python train.py --n_layer=12 --d_model=128 --n_experts=64 --experts_per_token=3 --d_expert=48 --d_shared_expert=0 --activation="swiglu" --moe_layers=[0, 1, 2, 3, 4, 5, 6, 7, 8, 9, 10, 11] --router_score="softmax" --normalize_top_k=true --routed_scale=1.0 --balance_loss=0.00221 --balance_bias=false --router_logit_norm=2.0 --n_groups=8 --groups_per_token=3 --init_std_router=0.00832 --lr_router=0.00152 --vocab_size=8192 --norm="rmsnorm" --norm_eps=1e-06 --tie_embeddings=false --optimizer="soap_variant" --lr=0.00767 --beta1=0.95 --beta2=0.99 --grad_clip=2.0 --batch_tokens=[32768, 65536] --seq_len=256 --train_tokens=391400000 --steps=8380 --dataset="wikipedia_en"
Below are experts of layer 3 (counted from 0) of a mixture-of-experts language model. Rows are named router (the router's row for the expert), gate (a neuron's input weights, with its number), up (a neuron's input weights, with its number) and show model dimensions 32-63. Each number is 128 + 24 x the weight over its row's rms, rounded and kept within 0 to 255. Numbers have three digits each.
Before each expert's rows: a language model's description of what the expert responds to. This comes from a sample of Wikipedia text that the model never trained on.

# expert 34
It responds to: Digits in numeric data. Individual digits inside coordinates, percentages, scores, measurements and table statistics, plus plus and minus signs, e.g. 42.97667, 7.6%.
router:152153160136142101122132114150126134131149086105153128114133104083084143126104094125129160147097
gate3:137127144132102092108102111101110139133075124120105178135139112146131121174135126131119133135122
up3:133142132149153135143141150136150133140147108156136090115115138124122130114131131153107126097159
gate4:081158163141153096112058134133154138168121097138137191104165130129129133115090130135138146108129
up4:169096104119085151170149149117111134124140189099117092125104092101065146176128110142101149113153
gate5:130102104118099110133126145125117151181119116105140110148106092108091099116113125134077132119127
up5:108088119119109132115121150097132138167134113127139115148114112102099098114142151122074130129125
gate6:122121105098122130123121157126108162124130142135142086164111142128090131094148108090146107070125
up6:106144150107107076120097110115110149143149112106113126139166142162107103118131114116067115164128
gate7:133116124096113158114136132147128131146105095162166127164131121143104133111121150113162125160164
up7:112142102170123096137106127111122114142141173102114122077107163125165157152102105134097094105100
gate8:151135125149158155164139140134135120099162137133133080130126099086124111095084104152104120150170
up8:109142125149127116125127142124132125130097133151121112076191153124127092109153106132109113096097
gate9:118105148117113124168164110103136132167115178154100129137120150109129146141142084098111132113105
up9:104137112129150148104098138139131139099129089112158153103140106139129108094101176181131105144137
gate10:107126098109109142102134131116118146090143202120128154166179121138147099101146121119109125137110
up10:116137128142132109145151113098120121164106044133142114094120129088112136161126157140162151116102
gate11:118153131124084182190097123114106134126113103121165120146093122154145132142164103139108153117149
up11:118135134100176061091150134133174116131151143118112120139165134094134166121088123109115106111116
gate12:152153067171152131109100110109111150142095119134136081145115090134098122154140131120140128120102
up12:165142081170152137121117103078108129148097138159156098144147130137104149196122137132149144154121

# expert 17
It responds to: Slash separators. Spaced slash separating alternatives in lists, tables and coordinates (Team / Apps, Noel / Jazz), also can, year, born, there.
router:133143144078131179148113175118109118113150124167099153114115150157143115149106057120146137102102
gate1:132137119157143091144144138115131109127083074130140150108117123110099160125100128128094142146103
up1:129114120085100161140129130130127142115174192137126121158132145161138102115141135137135099100171
gate2:132154102107152169158153101134110138096126134109124121116137123161149117108100108132133185105079
up2:127159082104181167125113144097158106096120128161154139122173143149101124111124071146128136136111
gate3:151156168105130133113135139119117088137126143172131129132105131109142111133099117122126138148177
up3:094101115087148111136117126131143106127126123102158128130112098163121127125105154140188144117107
gate4:101163127150128173137111133090121152187138155145128115110102119140119113182112091190124113172144
up4:066164124144123138134115140107122131155134120176127125120120128111114157154135080157082079112146
gate5:153131142104094148123147144134131118087141183118109067121125145103160115150127122116091108118122
up5:095165142107124137125047110105109187126158119143162136108117103122119148130153148133188138140124
gate6:156133140145101101122151130145135178177098121158105141130124154131066143119112137130170115140111
up6:098101076127160144111124164138135119115115165109169097118128105135164127143082119133108173154144
gate7:120133126132119120144122140105134153080116133129148126103125138179149123152135121143112136101081
up7:078164135101114105147121146147120123117118118113125132147116123133084154144129167186079138134086
gate8:136154142112143128126123124139075084127111128083090089125097090134111130149166128168148117177099
up8:116125101111121144147124144129117152122155066128135113116119104132141157157169173090115093099118
gate9:127157142134111129151107117150151158109135148131098111124122112113112119124079129093142083154123
up9:114098131159149109129107083135128142117162135176117097110178135101105162134173097131106158126092
gate10:136096115188144111118130105117098112144106143162119155169115166097123148098100146119132144148131
up10:130153083168156103160082105148103175148132153142139184131136158145156099157097115114143152135120

# expert 56
It responds to: Closing parentheses, line-initial capitals. Closing parentheses ending list or table items, and capital letters starting a line or acronym, such as L, B, E, S.
router:121167088124153150159127130099078151140069150134147081112110129130189125125103157120129160114167
gate3:134140146126107132149112179124162147111174146141132119105115139102102124084121112128153141063136
up3:116096171109141116148137071119104096109100127144159134152094145177094139165137150120120121153147
gate4:136144123120141103131076105133129097094077190100113160111146150149145103149112112134119083105130
up4:115128135168113135118152135135104131139132115147113117150110111130149173119116156159131151174127
gate5:097159101133120128148112095113125110192134110143110139126107121094107117115154154107130095148170
up5:150107149141121116096090141155103185117121138119089098106130176155137133135107162125102177119082
gate6:093163117126086145130123123173122151128082141096135198125117147114150138148173101127130157133113
up6:159123124133155119139126122104125125164141145145115087171142122134110167119089165119116120141131
gate7:149136133137139137134098097139136112110117171125127135197139154087167140110136130138118108175137
up7:118117115147109132088159149131166125125148111125144159093134088171090134129119131101108136078114
gate8:126131140099160141115083136145110126167101134135146147149108109155127150104117087133117161134120
up8:114132104142106124169144145134146127121107116141119121117140123121122137123114092114119135128140
gate9:143128123146155098086167115144142135118148132178172183116167099116142153170104143117090155127123
up9:149103112139120134098150121138143158116158106114158189127145110147110164125143110108140105117123
gate10:124124141133115142120106135085058102137131140182151141107120134110067152109148165148099141102095
up10:158138152133109116131124157068062124127124135170135155102140129122116132102134168126104105107101
gate11:108136145099108070087091161139134128118096103149078123105131131130158125139148134132123149125112
up11:097137167173123121093156114097117148115102135087124129109155115130142130118088120080130146151137
gate12:112111139097152115156110153068176105105142125135136144078163095127116142107134153159140123125066
up12:137144105142134136082111127169111148134129120103131147159062181130124132146114095105136156103150

# expert 53
It responds to: Commas and =. Commas after names or items in lists, = in page-title headings, and prefixes like sub, dis, pre; also LaTeX-heavy passages.
router:174167155124116129152106154164116107150121140148125134161126094161116147143112176068104145146177
gate0:171152139135154150097125108156103090121107113112125159134098163124146126124169117129158132153157
up0:146147149159139159114132113127096095132121137129114150130092177142146104098175099137124115140146
gate1:113107086147130145120094110168138115178133116143125129133157119106107165143179139116171154095109
up1:091129144147120135131159114129091112116186154137094114099150133108138140132132148137161114134114
gate2:136093169150097110117156155129135107128115169098176137108151112128086166088159140134119172130119
up2:167113100114150125151123089107107131121139115118095096095127124135129089164111154130153072168109
gate3:161108143116135174112144162134164146106137137134151134116131147143084088125090119126173143094127
up3:117142162100148140155174111109144132103109139082113110164141133165126099182141138171079171155166
gate4:157089107143110129160111113145127119168119097162116099100087164114101123119154143124118123102108
up4:112141150148145091095108164162130122064152172122124132165138114142148126117144166134122120125085
gate5:137111140132140098132128144187140150062168133064096139111098150136136148176159136121092096127135
up5:104107089100099135162129101080100123154144119141138120134141150150164141114132111148134149111152
gate6:138145113118152174155168104135150123134128115099134094107158138146142156081128127127090160115152
up6:111101161125130063097109169135100082102114115132120138136115117128100135130141112141161069139109
gate7:185127130095168133129132125150168158125158148130113147137117144102118126154123139172108142130164
up7:175109129104146154127093126111144140122157151154102155130119151129108126124136127165139142109168
gate8:113162132123181113081152121107142113128136156139123123146080155129102112131152141133159119115133
up8:142099134177122114172097137122145139123116156134124159113086155156108146136112094153064098128123
gate9:130115122166086112134119182146106105138125101147131161114130099115154111177115149158141176116149
up9:099136143107115103088153139110100143120125119155099131154120136172156124116128129141117092088143

# expert 40
It responds to: Spaces before numbers. Standalone space tokens in tables, lists and dates, usually after a pipe, comma or colon and before a number, e.g. "Leg 1".
router:125156146118152135118147128136154092130135115175097171128143108128099120123154113120117151150163
gate3:100122109112135126120109121135179120085100123130115142114085124128136108131104142110164096063160
up3:139149155116112105141130152114095143163157135142150120136176121129111150145138103110096172172104
gate4:138149111129136161129138102118116102128123127139120118130157094101150157125103141146105125117163
up4:128113169148139128116136121121148169125130106088154116151106136145145115137137126118156129123121
gate5:133125095089183127137149109168132123122074125129167108139090105123116143158130102136154129133116
up5:119109150186090131121087109122108154113102158160113173131128116136122078143146164119122114133158
gate6:108154115106138125126180112133155127137098129135098096118174134141108137160189130145149120127145
up6:117126133093129102143109097151117112114143118152151099151119120125092164147166113123169160146130
gate7:147071132107107120120187069121132139143180144157132127167118152101122120150135154126146102103146
up7:132138167123167143121120158133121096124092130103092135085152126145160115130129106120123164171101
gate8:113120143097175133109129157120138157103126156168101129111126151174127102164142077125114139115167
up8:131109135125127110111145125144111177120091128155151104089172151156107097111125102125124129133142
gate9:137155144155123147130093120132140108131125097142137111135159162115077155115130074119136092120146
up9:131160146147124094135093105096118149151133108127113102130145146085141129146145106120083118113138
gate10:155125122135077145106130109148090110139107125110124133119194140110124092116159118135147162149132
up10:142117100121103139081106109116098139137129139139123127099132125100091132166120079109164112091124
gate11:140157175112153137109110118137143160149111128087123080133140123115142137122135117123141141082115
up11:145172113148096142144148152121097137144131129103116125128138156104152145156141139144151134133169
gate12:187117124083109149133121120149150141112138118154116112109152152130105130164104107116117154099116
up12:094156104104124123150088149104129114165127125110106139130132114095190082075114171097141132114155

# expert 21
It responds to: Word-final suffix pieces. Short word-ending pieces closing names and verbs, such as -ed in Preceded, Gwynedd, -i in Irani, -se, -um, No in Nopal.
router:152085129148149096119114122098165141125183135107092135166093092113115154120151163165143103133131
gate0:135153148131163099180099138107121076112174158168149104153125139096121158116113168131133093110111
up0:165137135111115135083113140161118106131112134111142124128112106156108080103154111114143153166066
gate1:140168166139141121154163140148142089152138094142147148137138092088078107140102142150105133121142
up1:114124126129135173114077106130131154121160123122112111124107106158147153166134128125110125167120
gate2:141120100108110109141092132110137082119115157106097125077109164150106173063091102171128137132163
up2:098101085131131154153127136130085103100171109134138148194149085098159141154119195088131143107104
gate3:159141104136108119148159126138160080129140138106091175118164143148125117104128120160122138106107
up3:118135117130095103108095175150152146126128125119103136130141107115192108165132115167117118138109
gate4:077103111165082158108117144142140123124152122139180113121114120146135142096143108125091120110137
up4:122107132123115152140102157100116140090106157130092109123132118134132104201099152164137178148145
gate5:155129206142142138077120081109166091139149143150165124161115158106103132096164170098130141129101
up5:115150165162144161078149112127146148090115129101141142158130119133139148107144120072140114131153
gate6:120116120119127127147156110070114112126146140145117102147132124077103158156093159076110081122156
up6:096152184159134115101175121169134157113129167122123142116121110150139143099128150159085149088103
gate7:157124137150142162119104123160138123132085129084124101114069103115132138102119166144143167148161
up7:105117133118117096117148134119109142112153093157174144139155153133151108138125094119107132081097
gate8:093152108140134142149119119131137101145118126098124126125121096133117159150137114156151108159133
up8:103124129123148099140140086152140110100102163121129148128090104146116176138111129135126151099103
gate9:142122102148129138122082155074134136117159153125140148138121104112110140145133123180099099101111
up9:104109116098136154143151109173071126144136142154143085137132150114154105120109127101126103145152

# expert 18
It responds to: Romance-like name endings. Word-final pieces of foreign names and words, especially -al, -o, -la, -ra, -ella, e.g. Faisal, Jerónimo, Manila, Centro.
router:103115101129138109132100073118096113155097140124149105168133145138131118130101133143107121099126
gate1:096130128093072153142103097128095176102094135137107148107138131114122072103101086143117127147125
up1:146152143149113150126162105145152098121117181100150111138159070128119141095130175124131102082134
gate2:114165122079118113094171134106111180114148166096138115134133147106126145134097166105130130114100
up2:131086129116110134136117101116151164127162139126145104116133117105135101081144118149121118120140
gate3:129120122147132130120119100122172105102132118125118100118111144149118098105135091127123133170152
up3:122103103122100114131115131129123122124116097106136141114102162124133107122144098103103132122141
gate4:135144126147094132120136139148111150168116130124116128166158128106087136110116149135063093157110
up4:116121157132132104143126130160137144142122116163118073135140095058135102108146130106100106110109
gate5:152111151110124124102152121115133124147104147153158125123124108135119121100190117196104130098141
up5:156132110123085097144169136111128116119123138134137125128133141142162113120109070093154132127123
gate6:134132125142080139158160130096143125130155110177182097126125070080128121127119150115147136118100
up6:190156191103116149095128133157115126113082088137173126101111122123104151112072092131144149115139
gate7:128123162137163122096104140142140114150088127143147112122110112115106127102111168094091126111133
up7:135130139133123103120133156100131145134118146181114129115111088113128136120140129153076115117096
gate8:115104144130157145124106126102139113132129120182137103112112099130147149078125141115161157139122
up8:189153146115160134140115170175107137147145145133131105144152128099170113111109115064130131096135
gate9:141096086084148079142115121155116160142161110150144123110110094062129150114162173143135140108140
up9:095133117159086166165145108139120112106090137119109146124158119150134118116088093155121115131141
gate10:140160095150153101126176160156110099130094146123146152151167153146100119106137130080134114178111
up10:135175092099138099119164150191137123114104144087116143165174157141099106118147125094117120165123

# expert 14
It responds to: Mixed fragments, clause links. Commas and clause links like but, until, announced; also name pieces such as an, Da, Bre, Nan in personal names.
router:120088121148133153141162104101146141106117114146156116129173094110176128147091117094121101104129
gate0:130183141154140132146149108121149157152160145129127156151136109113117111118102111144116139125115
up0:126137142156133138122159156147149153139151125104109175105148122098101125156086156115096131143091
gate1:170142122161135161121117126155143118123110126111110152116118179099167168165135096115145094102135
up1:174128123145150155109091125161139098109112122110127141120117182102169170170137116116122103129144
gate2:099165139112152077132119152139177097149126135100109113168146123140109094167115145137101130115150
up2:129117133133118144093144132105157082100092129103097145188174124154089110154093111143149131130126
gate3:154111119161087144148135114132076109119145116094140154097137108121125060141104159140146084075150
up3:187117100163076143181152102147099115122124081106113139136125124141129076125108149128153091082147
gate4:142130139145148080135145150079141136130165137157129131082122103119177150134131070139092149098095
up4:090124112112096130107113118155110118151128118114118131161112176137122089132140155123141117150153
gate5:118132103159130117094116136125119129152107144088185103104115071121127153118141086115082141111158
up5:130139150098153114141142101123108092127126167187067110140096179149136127106142157089156138121155
gate6:130153144140162120141087068109110153137125137128137128133142088096148159128103148122107125122124
up6:168108165158078105167126097118135128118127083154132087107199121090182119135099144122136100124103
gate7:142094126127174121142122130130155151143130166113148140148119125126149124145104116093141178152153
up7:092114134113178133151136122138156115121129154125127134138133115128166103150106132080151133179178
gate8:125161149125129160116164123073127132159131078135143115136139119127117140117164106100126116112118
up8:107130115099101109133123120180110145102134182148144132150128160135160128148102143142054137186111
gate9:122136106137141119109126132096140103097117132169154123160082132124147117121150129118141130078175
up9:159134142104118114116144102162134148167157145072135124106155112154074159104124152135148123135125

# expert 8
It responds to: Sentence-ending punctuation. Periods and commas closing a sentence or clause, often right before a line break or heading, including )., ". and ",.
router:103143121163095136109161122115089138104091152136138134148118087156133117139114122123100100143170
gate3:107115107148152125142125137134180159132189112167145154136156114112166145081147123143129131095137
up3:098123131121112098104137122138142142138143132161107129145177128123131136160167082158183065121103
gate4:124127193089105154151150090112141148132133124129121164136110132129125118122124168165158089121141
up4:123140140134155159146162120111105154123162106106108176132105106143132125083112165157149112145112
gate5:123141134164140124121108131162108146144149119112110124152126087139153176163153125189155153117146
up5:141121126183153147154110118155112051129135149133072130156119117142078147165161121138113155108096
gate6:090137110143106130125132139136146121118123073117140160057128129114116110144135110137118104116170
up6:118089112092133110159161111132149106139126114086136137188085119109135147158095087154120155128152
gate7:083170160131131096145134127096156131114136106117149148120123115095109118119137134096158121181110
up7:164116144136102120130115133133138105131138142153104153156088175147119108094139170126115104106120
gate8:128144109119111127122103082128145168108133148099101105144122127080130103127135138119163122171083
up8:087132125142123142102120109142129165137143119103108078135107138103104111155130163115148137168086
gate9:132118141115136093112121134101153132119142153155174120132138115155104157143093116098154208138134
up9:071131132135154086120104153152147128144104147170160108104111116114146118133087117115134184115120
gate10:158163118120075139110134090142125186112127130148135183119105143113082117163167120127100147126144
up10:146079131136113103119132119113135087128112100156121119120108150108102156134110132117111164147126
gate11:108120121092126101125147142147110106149125130133150073138132112136089104153106144163162138098167
up11:115104113121109167138137139128133152131166162138171107111153144091107143119164099127119115086129
gate12:135129182154131155140127102105121148124169181124169111129092139131109131135117138128168137111108
up12:141142159093178122138161078156122111144141116154141124149143146175131129141133110116093177148142

# expert 50
It responds to: Digits in numbers. Digits inside years, dates, scores and statistics, like the 9 in 1968 or 0 in 2007, plus An starting table entries.
router:151115120093159111107156124146154102142150139087099109150155090134119092141140116118161123126113
gate3:150115144141168130144110109125134104151169101126111145142126161098152135118147137126110114104090
up3:147125078143129092127150134107063166143172133119130144162123143088136151106171115101143117100177
gate4:158151150113134124101133120115134128145124108106113124165117146153174114142135124141115166126115
up4:171164120113140136108142113109124127134121089126103118137127153151205113148117124127114166136117
gate5:095095159110146086119129117131097203127126132147147126077097125107114088116105128112117117088152
up5:163144091132140111118112127101148120136113085109138153131161157126147128128135112160128120134172
gate6:124109103146097160146113126133129150113137143167126140157121102132111100141099121068142116127130
up6:128144110131170143096162100129104137147129129137132104103111149096125153137144153176109119153180
gate7:119195082125163099106106124136132130093124153137154135162131151141134152116124154116141112150125
up7:140170099138177092120128130127140138113090196116117144166123109134114097112122144140148077133091
gate8:166082113139090117128093096127132128079116136118113131144136126088175111103128144101126121160140
up8:126156161137146136153136146142132148159146112132129149139114125153115167129131130158092103106114
gate9:142136130127139103114174125114157091169098155132155095130121118143106142062154152114137115120114
up9:107134138144134128126173117113086126153104117142105155127111140149151136144066169134144155123178
gate10:089137116102099087138122139114143135134142115153126138115192164126158111145166142128145173140143
up10:139158145128170149113126114133118107122108136116129132159070105103097133118097111136108103131154
gate11:123145139069095107163183122135088138138143106148116098118123114132081133105151104141158126117159
up11:119127161154139143103122136152156119104098131096112137145106167128129153161184124120119166133084
gate12:123146132140104106135109148167117112148133126102116079159131187160117103141103089111109071133149
up12:117149137105094115129122129180140123129142120071117073146118167153136097141090096100100084122124

# expert 33
It responds to: Hyphens and list dashes. Hyphen tokens, mainly line-initial list bullets in infoboxes and cast lists, plus hyphens inside compounds and ranges like lesser-used, Al-Tabany.
router:141090065117133133182158090142128092145111153111111156130113139107088116096129147123118114097138
gate0:124131138151087150146155106153162132118159114154127140109148096096160156143131091142128109089116
up0:160125116119173132095116168105116158144116122130128147132098159158126116145110178147104141139134
gate1:183128137156123107088130137094110127118168185187130105115098110098147116147179168122160111134134
up1:124140105099131107126128161153155103132085136107089137152143104183107160137153081128129174144118
gate2:128115139124147171144099101129152130164141156094134093131106122095142096102113157156147090106109
up2:143098071107134169155099135114139130148123145087147089128169131115166140067164127140166129122078
gate3:116148158131096172135136094109121195158163108117164098137106124133113141136150120128116116169127
up3:143121167118153066133113158115119071132103112141120124127156137133122114129115126127120177085125
gate4:107126134122149130121127112126110125149157100141136125126130063099135129119147148105140134145136
up4:130140146148106102088099108148111112162172133092079138152059136080134130094178129129132104088136
gate5:088148119120144120143143125150162167103135109131149152142127116098127123139115138151135116116131
up5:144139096107134122143116155135138083126120144114121080127129123120133130099087149121145144124143
gate6:109145118061114152122125139144163128150130115127096112130190158123113153142148128131160123122119
up6:164134137152134135152110120124100084129134146130143142158102124136119102131084131144085094158093
gate7:131197152134111082095127112157111115114131136077080143116146170092139124110145147103132164135100
up7:115151128133135101143134134139109131109148126101117150118120131116125093157157152158110115128087
gate8:138134128143200135110123184145119153111135133116094131152111091106118120148111163089127125135106
up8:150128102128105148146135161132168131117140120165142154150140148112166113097148091144116139104171
gate9:124109143118136051120134139125124151129080100162146094108148133128145114119105135115129136137144
up9:117120155124161149147151161104131156125175122103142167119121105147139143119135107191105135112091

# expert 35
It responds to: Determiners and This. Words after the or sentence start such as this, which, first, new, same, former, plus capital M word-starts like Mex.
router:144121134090117137108163159082109126148138082147140123106114126131161110139163131100120139152146
gate0:107138125104116089097130105129109112144073141169106151148132121127122106113112151116173135102124
up0:143116164148141176099134117091108096087142127145134108125150151161119151141153122078099149157087
gate1:148109144100102111131155156122083121118090156141111096107167147123106087090155133158108128102139
up1:133093138133123156130125115133146132152165093129119142108074113131148179164119112117163149136132
gate2:124105096121115121161156112108144157088145120093143127101132119113145111148133133132158110123110
up2:120161129153137083095057113153125129142138148112163166156113155147124154112138118107075103121126
gate3:123177074135103157149100078093145172111140104136148129112133155118068123110136143114099159119147
up3:101103099151164160110077116084118134099134141131177143126132118160122108114152163125162161116138
gate4:144110146114141137125109107142141122151166131149126134118085125143111146145176092144100146095115
up4:105162088118119089106100150153137118150085116161102167122103129099117111119111151161165121135103
gate5:069142144178136121113104126143102153078128147132148102136131131106102128122144112097134099136135
up5:138162110102143127125164138142158087182167147166157118148112144162177105166132068162103124117104
gate6:113145102148159119116092141114130129149119126120085168109111172096146135162149090098101118121155
up6:158112163100077135111159143113113088113121118137165081129140107151086109122106168163139121111086
gate7:113096137150106154102151161104144126103112067112121132112148113116101096167114104141132118126124
up7:158143090140156141150099121153099138129185171136115155168115132149147129106159167108130132143137
gate8:102140101119142140126083194163113119120109131138160103151088137152134140098114152147127146136109
up8:108172101139132150100121146114111164146132133170137144155114100112131141132123155129122103147132
gate9:115070098109110132084111118117104108144100138104117120156166101157159111136141096150191150091145
up9:134158127119127130194109154149175161113189124148141136135124122109084124128144114098130103111097

# expert 52
It responds to: Capital letters in codes. Single capital letters in country codes and abbreviations like FIN, LUX, TUN, and capitals starting headings or words after coordinates.
router:118140172105174106113133170115175169130086067134118087113117158138114179104122167112111146114152
gate3:160113186132091094128133098148161134111132111098117118132111119073130087128144125150143136111131
up3:118155118116130122104124137131117133139149139105130121113149144138104169132092123113152135151164
gate4:139130168124139163055157126098125098108122122099124115161117138125157102086131157119160108141121
up4:158137175094137152100109124081108093097140068110116141127108104099136117101166145108174094101127
gate5:121114137122105170155133085114165175139099100116094158137165129116123120109119100123096129131078
up5:143138127106127100138113153121098126121114165156214092140102106132149117136133089085167133122146
gate6:131069117155128101159116103102131146149134120150118091129131112114114119081140123118184114142109
up6:143129126057144153108196098132078111150121108153148130176128122103142163137142121102115162173115
gate7:121124139083131150151107128125110099142081110125095111122145118136140128118146059169123132168112
up7:120096119113144161131138184131086166128119117146107095097148155130115109129114104157129118137127
gate8:148162133150136145121157148136080150144186134113105133171157139096126159110122111123111128145139
up8:108134138131079148090154156130128139136137105171137116142137116113108090085167109119129131135111
gate9:175118150177141137129150076147125090093117132119106122142165116150127096104102136130143126135133
up9:149104148124128125147162122114141127093106125137128116119133098117119103131137140136164131139137
gate10:131142121097146164115112136092120130133124130152161161146141093099125139149145121135106120066098
up10:131173137099148094149110111095113107163086141124132141154122135155139119101106144106131141132125
gate11:145140074082142124109127103145173129123119119161135074180110189149133100134137102127133122132149
up11:108154128139127110126153126168106150141167142066122145102124101109134128109127124148165082122110
gate12:158090166141085108129118158134128102157167108127110143106147107097133116157112121113115163117139
up12:131100130145119081138134131146139104149137094119120146120147145115117138154109105099104192103150

# expert 2
It responds to: Determiners before nouns. Determiners and possessives opening a noun phrase, mostly after prepositions: the, The, his, its, their, her, possessive 's.
router:178153108147050097137102154134143125120146137123133123157144147143132112120140145143131084109118
gate0:143130165152086191129172097095122164097136128101136142119146144153166133112107198138129150145174
up0:165129105121132118117154130143141067115154083104076107138136096101095142182120128099129136126118
gate1:140178134127156151183117154137158095129159104129131114181116143119133129119123116126110104137170
up1:102192117136161148151151124131145103147150155137121133150122149094176156144109096089100115136156
gate2:107090147085178134109127112179064177147123147132106144169116149138135101149112144146124158120145
up2:112116122126148156102146096153101156159124179143082158176099122134136116143135122166103098122131
gate3:104185183133144104170121096099114149158164097144096105105159135111133107152158151136119138116143
up3:144097097116121147096143173114134120101135174143153120128161109160124188126100124136137135156117
gate4:153121125077137143119130135118104139143126118138089106133160110104152075123167119135144160107096
up4:120123128168132115157124115144130129101141165093120159123091118141153158127116125151111109095176
gate5:131130180080119146096121111166119110107158171140128151096123148114108127124112090133142172094162
up5:100113195110121135124110117171107094120156167141126165092139112135104113106118104131152175117122
gate6:116137124176113130126147122127179136133121150162152137150094101150156128121127114152152145118133
up6:125113114089145102138100131125092115143118128086126125105136152125098156115129138125110161163111
gate7:156114121112166155109121161154130114125128095190127146088157157155112159071097097097136111109081
up7:119103155088128151124134117102108073128130158167112156142054185144117096108111135125130109118123
gate8:129120116151189096106133075120141113097093123108091121124110097126150172157131131114188113081132
up8:111146131107101172161126182115116136150162134153135139149145164129099089114141122140081122169121
gate9:133092157147095133113115142115088144117115126164157124110151168111168135145140122166131111086165
up9:165102145120089134135119154112113116118084125150157127136191160145136161151138149170105108127147

# expert 62
It responds to: Head nouns of phrases. Common and proper head nouns ending a noun phrase after the, United, a: series, area, game, system, States, Church.
router:136157110121105105123103112114084148108132145118110145095124188140161121174141117116091145154159
gate4:102098148136114178071137094137114147112114151113099141110105091103114120093121152143138129140104
up4:149143111132138107175115117110140160155169126132101106165133159131130144157149098135092135121151
gate5:141151149121152163107096177096120171135175155135099118117100136126123095112116110084176094111142
up5:150107103131125114133141098103165168176058136113121140108136124119107129152157108174112143146103
gate6:110139085100158130143154150153195140111123149123132114161097121143131147143092158148114151117095
up6:119140083095169162100148091118164156115114112145113097126153153172144126167114142138116134108075
gate7:154124122143107146102120104144112104104077100135130152115110176156126108136108118188138159139117
up7:156113119132132137115133142131092109112070129149119144110098171152103096148124117194124143106125
gate8:134116113121078112156141125098116115154146100116173119107145165154127124095096106124133117109140
up8:118156149122143108153118112136162122128106146110085088122127105114132156168105135158082116154098
gate9:142124099111121118147124114140157116095110117114117102138152164128142113124110151156104109152151
up9:159131122073132138115143124142162139134113104154103092125142091123128155116092150113134148082139
gate10:147124104142136141124108127131079148139161152123145106101094132130134146145160147141154133126118
up10:122119160149102154104115095153167145119167146181098149131137121142130104118136180103111110139113
gate11:145182135153153118109138082133128119100171152122095117092126154140197143097139114132158149137112
up11:148132107095093161158147129172146143112154110181098140173115125108139126137152117118120121128150
gate12:111122151107113120083118128083119128110133146162135121103092157126104104101148119144158114132121
up12:140148134123126151145099093134146119148140138086149141179138111131119157135135130130131145137137
gate13:148112167148098173131138069143129166138114125115124163156114110140132152091163100163129131140121
up13:133114123128146106164129120098157111148105113167112091108113124106135162162111109137117128125076

# expert 38
It responds to: Name pieces, place terms. The piece u inside transliterated names like Zhou, Chouin, plus geography words in location entries: north, south, km, School, Iran.
router:112120110096088143175125120141146180150143133096153109141091178166139098098070079102155116126140
gate0:102172127121131128150121135109146126152136128086143107143134139125177083135105149152172113148149
up0:117122123160122120095130135145100157122128152117119174110182110144087131139133160107118155153120
gate1:138141132107136076158116136120128132172093104107112121112119159124123169144128160107158107110134
up1:134132110106151106109135103134109132165102096147173113176150115104102161141131171103112102104159
gate2:115133142075101151124122145108134110104146135113132165129121156083113139119158113150123114107122
up2:143144130136150119126152102160142148150100195121127111137130114154123126133115100138142130120147
gate3:164176161088118075108136146124139144123122131132119144105106162132126123143123114140143134092167
up3:102079098133146131138105106121117139130126122133138102128108098133156125143105131105115094135100
gate4:125122133131123076112111174142111108121138159156124129120121107107105123096093127129135135133109
up4:131129152139105082130100182136127118137168145139120135121116127114126119091117130146138128148137
gate5:090110148174140106128073124154112089144148142083123143103162144129105098118142129123126125108139
up5:083146149118120134114125131158123106169142106094134112093140140062131069106140136129131094142171
gate6:062121116096135154141135122129183141142111089125108152121109130118091091122155109111120112144098
up6:093150131098093130125147160133172154093136123133124148094114114152104101082161115150131129155141
gate7:093140117133133134137102149146124135110140129098124173131107134119111135121144115139128190100152
up7:172137116117156134098138117082140120137117143146125102124155139124144134146114122122124062169107
gate8:146134113120128121132115148122110126158123159092088136098150126129116092158115128115144120141094
up8:127132131157132165126118111139126124098121091158158142167139163117140143097151116142110145113153
gate9:051154164119166146123092170152091145117122123148162106126139080148139108146127124131113152134109
up9:087141163115155148127097155159096143120110117130151077138133092113153095142107116139121134117092